Experts of a small language model: 8 layers, 2752 steps.
Below are experts of layer 3 (counted from 0) of a mixture-of-experts language model. Rows are named router (the router's row for the expert) and show model dimensions 192-383. Each number is 128 + 32 x the weight over its row's rms, rounded and kept within 0 to 255. Numbers have three digits each.
After each expert's rows: a language model's description of what the expert responds to. This comes from a sample of Wikipedia text that the model never trained on.

# expert 57
router:096081110122173147174111181162116149116138129152129127144154147129142135222163115141194137152108176085096115046142133095150142185094107200193113157126113135135089116177133144198104091120141104132135129111104151136191140183116050111124168115145052129156102139181147130155116116121180163116159213197153093154112101139147185093123110163127156120108186126132131088111075101090104153111116178144148120146090162108143067162136114095185134132201141133182166108135080133064089147164100082076100114133147067110079168125156151161118124197148125140080184098134131118118121154138085143138
Description: Clause-ending commas and dates. Commas closing introductory phrases like "Prior to the war," or "In 1947,", plus day numbers with commas, months, and dollar signs.

# expert 8
router:100134105073111139165090126116058205129133203094140130132156109144124109147134092111124156063119166096127162147171093105137153153105144160101122102125082119075173161132094115112184101127036125141196131117101129142149145166125128131137164164099117104165117150162147120088116110159163133166128166129100152136142139188169126096151100173110158163130133095127130145100052134103037160077100136157186162152097149137062098100170126112166159145159122185170198107137084160123089110094134095050102119113168115104172146135157166181154147112174127149059105158134152093157202061089115123111
Description: Title-word capitals. Capitalized common words opening song, album, book or place titles, such as Love, Take, Lost, Big Bear, Day.

# expert 58
router:082135089127146113125097158116091187073099120149128121129145142091115126129131146136146169153151126160141159112129065070100210154133143181119191164154079137140174090153115092219122117130073135123132117080134051176155143076157143102131110101162127144141103133178094141149119165100176168101168202099152132122126161145118141124143142204119134098095131087132129141112116162096129145109102094130117179077139145131102134082120129110125103130139114080145112129101155141066168121100177116066148094172144150095066197086139117093110072123084165150076085101176182156156112159139090206111
Description: Commas and conjunctions. Commas, and, or, and linking words joining list items or clauses, such as however, e.g., such as, through, via.

# expert 1
router:054166102178200090171123102084063183097069214135150078143121147150134122124174151154162150173145110149118130093101097096104178131117139182139112151121096128156129153115116113188117160182065154106127132117134097164148148115151098112068182089116156139144137096143065156103161160097191162161180141179138152135097120109133109118152161136119133143033112114129143119137133140134046194105137143146125100109111092093119127077137130117142086098106091120165094133121115196115108152075198163081141144183181113108081143097132126148151090181160124095078092107172115174105125123114135166109
Description: Coordinating conjunctions. Conjunctions and comparison words joining words or clauses in running prose, mostly "and", also "or", "&", "than", "but", "vs".

# expert 17
router:075073089072098132140131145141122137092156153153129150137164143095115035153152177148172195143059105114093077157136088100133130208116118176145122140095128107138137141106156133167161177171120097038129182131121097152099096137132131098095155162151098093153138113155065143172123133110180129093158182124151178122049102091127170120124110177134178169089152099135182078150184063144043167102144134125156176142078120138117095097132170172163106125161114193139189105138106176069087168165160112098146118100119117130110128090130147107171109122126157109118155118124110112164126128154090162113
Description: Quantity words and numbers. Numbers and quantity words such as million, hundred, many, few, percent, 100, 65, often in statistics or table cells.

# expert 33
router:088153081100137149202083177168140133169125180109131108180144138114107098144125134115179157100147190134134140119128103101092164117186134170158120091079092120118122121089115141135132170165142138105112152113198098122088092150166113109081160146113142138123177115090149134150168199100165184066156114146100100129116151106145152153178208080092166126062145176127141145086126092119135190152146094155157106187115144146107155078125129171122103163167131156126190078130127127097146157080179120112109058163105097107089144135141149127121151153098114101104098106186095152114082125106078202146
Description: Fragments after brackets. Word pieces and short words right after an opening parenthesis, quote or hyphen, such as (pre-, (dis-, Aug(usti); also written, both.

# expert 31
router:146136106060130075184136180195084159078061184060160122193162157137146116150153135164184152167123136129124150103101121146138164152145126132160115110100119167144145118184125103182184112119131097158177123149164129128071135142146095072147202179190115130186124158145085150091122120140154094154136128154103082103050115152150137172070122199114159129134163125127127191118121163117148143086137076127146132154115101115092093103143129122154086075124075122125215099167147161127102121155170129102109092135148097098112176100123157134150125108102137116144109168192130083128168134109081138132
Description: Short numbers and letters. Small numbers and single-letter word starts in tables, routes, years and math, such as "4 x 4", "c" in crow, "d" in dx, table-row line breaks.

# expert 52
router:169136100097103135134079166129118180158073142100134088132149130117118164135177097086195168076147132072150094169110107064076140152164125177131090061143107189159149090215112135183182098149130149137200158151186066148130115176085093087098185137111164113140160154143108082144136135117178095092111159150125201116083114108141123131147138167104151134141104147131169137125099146073086088129150105122113156142078099179150124102180132108169065122184150104116190078149127121099149138159138116136102131106095124109166147116138203105111117082078130106121103151176202110141144145114129111152
Description: Digits in numbers. Single digits and number pieces in tables, coordinates, decimals and counts, such as 39,725, 2.39, 41°52′.

# expert 48
router:116147135076169121188129114132047138083073150073130112122147126080130105166158121146159145121083155143119122136132138071115167151144093191173132099161125122153123127170073103131103062147102125116114127075141067114126135113151133089073113136117082123124136099168144098112145152088142110138229195113125174163132160187186167098091126134124165119103129091132160129090129176135138113149096122160143162090101079155147144056171125111121159096201117144115107128140121106071168116159160088059136124139140168124097121149187195192144082122138115115105092188151156136105138117152109227096
Description: Possessive s, nationality adjectives. The s after an apostrophe, and capitalized nationality or institution adjectives such as American, National, British, World, Royal.

# expert 56
router:116136099196199092137107174136149171144117127120142165171153094104064117165177149075139129070137164074104151062151153101157116132202114137152094072117143125181090134163074124164130103130091091155156155083134130163090078135168077072107158170135076221145145126131108106123164161035162099112222123190136111110095126109125103120096137109108136154112058098127158177113118086098095127073098113139144154151141147127121083083124127115149090115111141072103174107134139168122158103121176177068109045166132137049171123104164171107147142120153130072097163092165102103135123141145112115136
Description: Articles and mid-name pieces. The word the before event or place names, New before Zealand or York, and the letter a inside foreign names like Pataal.

# expert 4
router:123175082115137079172112143120083187086069162080138093222104127163080112103133102134153116133117117093117130101166081085106157147106134195146083100153141085146150159142084110169120120160098127114158122079138108155111124104143116077088231174132128153219139110141150180087135163103169157150181193133131100140154102129164151175112151106150146140136186087127108200120073212103083183089126143121119126172107158129094127071138129111159121132212124159109144144109116157126126123120129085096113129106118138087153123105105120158135122118121148139107096096122135131161135055071111127084
Description: Citation initials and connectors. Periods after initials and abbreviations in names and references, such as H. neanderthalensis and Mr., plus of, &, vs, und, to in titles and lists.

# expert 9
router:076120123125180164199099157176072151086061129149178192105118136136114103122154135179109125179139151151085132137127145113119212163155116111128121168130100094101124142133104108137131120160073078135175112151132114173087073146086074090110160172103098151151137126146113177120132118174177070108137132118066133073109135124191152181112121148169146126151091140129129124088114198060081163068090155105099128148130110157093096144158128146171125162113116108124173159113075144121142177099173100104098090138112122130132162113120140131141135121058101146103151168135136119138123122124129127115
Description: Sports competition nouns. Nouns naming sports competitions, stages and roles, such as Cup, Championship, season, round, Series, in results lists and athlete biographies.

# expert 23
router:175152143088159126143105160167076158103144160101160109183146147116108116112164115191157128118152175126080133111140106130128146103091096147204161147113128161095135111110126089134187100124074069153145152082120124171128109129117104093129142154153140178137115107131163171129171114109181109141152130163094133108107150107166166150132113189144133102075091165126192120119096172087077141116124158108113140117151155143100127100113129075144089120169106184155141103135085123098054114148113040150109101115124115143120149099095136147161058151082186137134125138099214129152117123114154151105
Description: Concrete physical nouns. Common concrete nouns after the or a in descriptive prose, especially nature, body and objects: water, river, tree, spine, fruit.

# expert 27
router:070143113062129083218092159130095196122109141067153112147173140111178099143187118114130117158126130126097178124125130136134143149160167158151117086081093156131178112117055132145140123124128080118128114122154071134158140159142116112101143187146119133108154159156097128167134125061132155111148148165099108136144135164122119101117156121116151156157154110135149151113063112080066147053104166130197198159112149137094104095119124097135151198128182132151173104112149094115098141126183123084098128141141123115074166104155134138135156119152160148000121164132142140134159071142142134114
Description: Title and sentence openers. Opening quotation marks and capitalized articles The, A, An at the start of sentences, list items, or quoted episode and song titles.

# expert 24
router:092138084097131073162099121168113176098096137099142170163130123078120134139136148138127125139128132154065150099121075109127169142099167150133142079164106174111157116178095122129176096130095173111154109139177134138123122130096070111131111164095097140175128116134119134130152123172177123170134114121155141117137112120170099189159155096138150147104146122129109113109097128089099194053125120174150081135112107130090097100158129092175129158170089181164140084115080169081120078180141094110089121134119163092079115114147125168136141139092129089089096191147121141133139125092062174152
Description: Colons and odd bytes. Colons after team names, labels and times (Fortuna Düsseldorf: 81'), plus raw byte pieces from accented or Cyrillic text.

# expert 60
router:148083133130184107151118144213109150076108167103166194131154130120131059126171115137139147107169156093110122092166105134117207135150081143179122129123130129110129105148104135141141110110058054084146138160169120181081117126088096075154128168128112090130127144163130124111137173095180128174145115155084126116084161139163198190134103167144097085106107153127177133140185154082066109115112118143120118159106132155132080101161129168160091176144193135074202111097099114113110127129174115082107125164112155110107122105114170220170109135149112117065142121143148181119121078148088116092
Description: Sports and unit nouns. Sports words such as football, league, team, season, and unit abbreviations after measurements, such as m, ft, kg, cm, lb.

# expert 14
router:114110091133189140148094186120104160109075230075140148110103106094100151121144118180207160109097154112119075168138113109123110247171155120119116133063114105111109156135100126139168087190066156092169132087120150161114104178163103045073113097188084161134149101119197125096137126081178135138180139118096105100074111091144128139095217181170147166158138109125150093134112172081100155114124090127196147133120163141142070132202128117146131185145143108174143121120125129107132151132190110123126132110142078124087141103144139157156107127134138124101114103132177112198161097075121124052
Description: Media release nouns. Nouns for albums, films, songs, games and books and their release or reception, such as album, single, Billboard, chart.

# expert 26
router:141089101151116119143104120125112161045076127142123107100141124116157117140111120153153198130090109133080147121150122093146169103125128179136142107115087158125172131090092101168119116150106175111132146063134118124095146092181050103122175096154161091170089133204121147107166111098108116201222212183125152118112123097115151135152170152127132121069092144142140111135133149070163117118087116084145147125134066170125139124116134133144127132163126085158130104159164154068071161138114081082138112155116089079078176102190134173139106103090171121138102133136176178100209144105093161075
Description: Commas after phrases. Commas closing a noun phrase or clause, often after a name, title or year, before and, which, who.

# expert 40
router:111150109137147126154055060198126134098122178118168117133113122129111122167108098117167186118173118141098156114159042075167146155149061158154133180161139159170201111171148079154119132194132154071162126162218108143087108169107146075057157090097157127153176107171108158150153130149124124137119101118119140161086112108127156136110130141071153114114167161127209143094134119141094167106115120153162118114136133152097127095118128086140133148103137150074162125141141158152150183063130109103061120174123139079123178121157150149080120076110103171089229118193158124146194143115089147108
Description: Short inner word syllables. Short syllable pieces in the middle of words or names, often species or place names, such as fore-bo-ding, pro-vin-cial, Par-ma.

# expert 0
router:070109107028168086179100144109138180122105132108109183200120195105172114116138109154150168151116162101152048106127120092150143144071109143167057120130075114160127100115119140144119167176117070134143107058107077159103132147092087120116168137122120188144138143162127172107106124096134142152144121120114119116109174127165094188111116113119112191167146137126160099133112112095123135141138116129130071164093106157155176126139126100139083136146118166168115109200078171104117155170166153134088085141175127130132147108122207094071091133112178123125148108167133138169152073168097157141
Description: Spaces and table pipes. Bare space tokens and table pipes in tables and non-Latin text, plus age/aged in birth–death lines, as in Died (aged 92).

# expert 55
router:120084089039098138155111116146121129138138130056132121127174121075192072139144103123147171116090131159123128114180170099183140126199135143191121156120092163096067143177072106217145129093104155179133145108159126151131138172070090150069132103189077156133174175167145115118099159117146136051150134135119145096127149122165116150116071137061192096087165092126134165131167081087125114113133157091118110138149135135059111126069128137139127123165099145170129134129148116113103109119162092115120141155127121119087180085121110131137134111147186118065169132106120098158144142143151156151
Description: Infobox colons and table pipes. Colons after infobox field names such as "Governing body:", "Born:", "Synonyms:", and pipes or |---| starting table rows.

# expert 29
router:070113063089137124119110135144109147128123161123146106093146138091105129118197099126189131126163102097071093147185101126129156170111137169134103141106146143124132153158097152151114071178078134128200141112109159117097110164105055113107130139091121117176126138133101116122120177143117118111209179163048185100092132143162130143052099158104134120134131132133101123136143182134113131086149095112107171085088187099086141098188144120147162099209162125160202137100149128126113097151144044067111098132162141110116171141128123132186101136088179104088098169162101111117133125089169184088
Description: Single capital initials. Single capital letters or short uppercase abbreviations, like genus initials in species names (Y., P.), middle initials, SR, CM, CD.

# expert 42
router:115120139161117047172135154177099139120134135125153137103173113109174080144119067110135168144100143116107110122111103126147213135160105185091114118133137169211135136131091157128122107135124083128115157067079118209123141148132130066128142132139136123138188117136043122068163179119134098125167099171131127168153102170143130194077152106152140151067152142128159156143146128099140112094086073129174150148122112199137139124147130163135084112107151119135113122149146166096119139083124093102101097125153120112142129065077117183149127106071185154095150166152094060142115136142131150091
Description: Auxiliaries after subjects. Auxiliary and modal verbs right after a pronoun or name, chiefly had, has, have, plus can, did, would, should.

# expert 47
router:155126072130180065136094173147103143129084172114114125137155135150150118192155081138144127080114184083106048102107136099077133135171120141122099128085124064154171185111093169178151096164112108142154139099167089133159136133157153084110169156129100128142088127164156133178132137118133137177129154184146148077119128195136148147168151106136167134019119117128120138077159095146149162133142086100160113164129092106133092113114122121134138084168170136108131169124106137102092131160159111058141119184132136123097132105200143093120151160125105116130147143173102162146158072130099132184
Description: Articles and score dashes. Articles a, an, the after is, was, as or a comma, plus dash-joined numbers in score or season ranges like –19, –18.

# expert 25
router:117124118169119131155102185147154162123119167078156157101163156112121131136105147142118147163145131101102134181139088099193186120092146113127140139078111145156174148088087153149127141134092122146246111072177070195059073132162136119122138133113117198140149156145164153129162138146127113113143138140153150108098117122153134112097125120110203159130102092130126122093155168124114139137110093121152154160107114140089140145127128141154102123170098174095123118124088140106144094182182099060123142207125196038088173060128139147100163130140123152077117152135133146140116119127137136132
Description: Wiki section headings. Heading markup == and === and heading words like Career, History, Personal life, See also at section breaks.

# expert 62
router:107090151126126108138052130091089152136146160135172209133116161112149054147100182095156144141155146152087145103152075014141137137133141176114118175112096118104155107155105156114145114124076119133179125097116156165143153066126092074079122128089126154171130143190060135117145151105136130092182139129123115097090124146135095115127150044093148189126085083129102156123123109132121135112110113209118120106118148177150128095129126079142082138145091140164161106130149137142171129024162123058085090129141151103093138148164128204130131106124167111130113176133157180152155104085096140084
Description: Example and possessive markers. The words as, such, like and including that introduce examples or roles, and apostrophes forming possessives, as in the host's desk.

# expert 50
router:101123100072122152120146129148043127122149193128151129102133129126155133136198151109113193151129132096138117164123150107101136154152160199174136108118088125117138142131144111137093133176080122147195188122126117122135135199142085128142154126109121148133074142130129147096129160111137146141181150146115175113136126143142084169127076126146186142099108155126197126073118120127057157033134151189156118116162139169086134080150127129118118140212144180166197076081149115100128112099120108000134119143106104065119166119156182163156117108105125131083098134104139127136163076102074166127
Description: Personal first names. Given names starting a person's full name in lists, credits and prose, such as William, James, Charles, Joseph.

# expert 16
router:085109115104140136110097176119121144135171193134151117106151123112169136151164147117126171087149153112133132140177110127149093145123132167138132130151110165095164141140145088125101077159099152135166133130130139134136126153111093111116123104096076135131116142158120122184119158120140132153175163141111205098097137186144106068100096172105175116135091155128160118077109121101054177074123058153134133112143142147096146134178129127119108125178165152194186121105123129076092083134151068098120123138146113135124240119189206189158105119088115114059130158166140128173148117092103189078
Description: Name-initial proper nouns. First token of a proper name opening a phrase or sentence, often a surname or place, such as Crane, Yuen Long, Dorsey, Taylor.

# expert 45
router:127126039092138107143073153142072100108127168130159134120104113153158119126185161160179157083125127099104154170176122104153128110148095148105142153095114093117144122144138125163139119138149121099137137114176119173192133133097107082106186162194110137185059136149137125115139097120163136169201233115118167101088143154135157140178168109131147184096136056128102163093156151123170169126119158081140104117094119206094138163130129157147156164115173126086112115192110123085078160133122135120149145119105133092075171097136148173085092164107149129110162133120142126162154061142137128102
Description: Surname-ending pieces. Final word pieces of surnames and place names, mostly Germanic endings like -ster, -berg, -mann, -ger, -ler, e.g. Hester, Palmerston.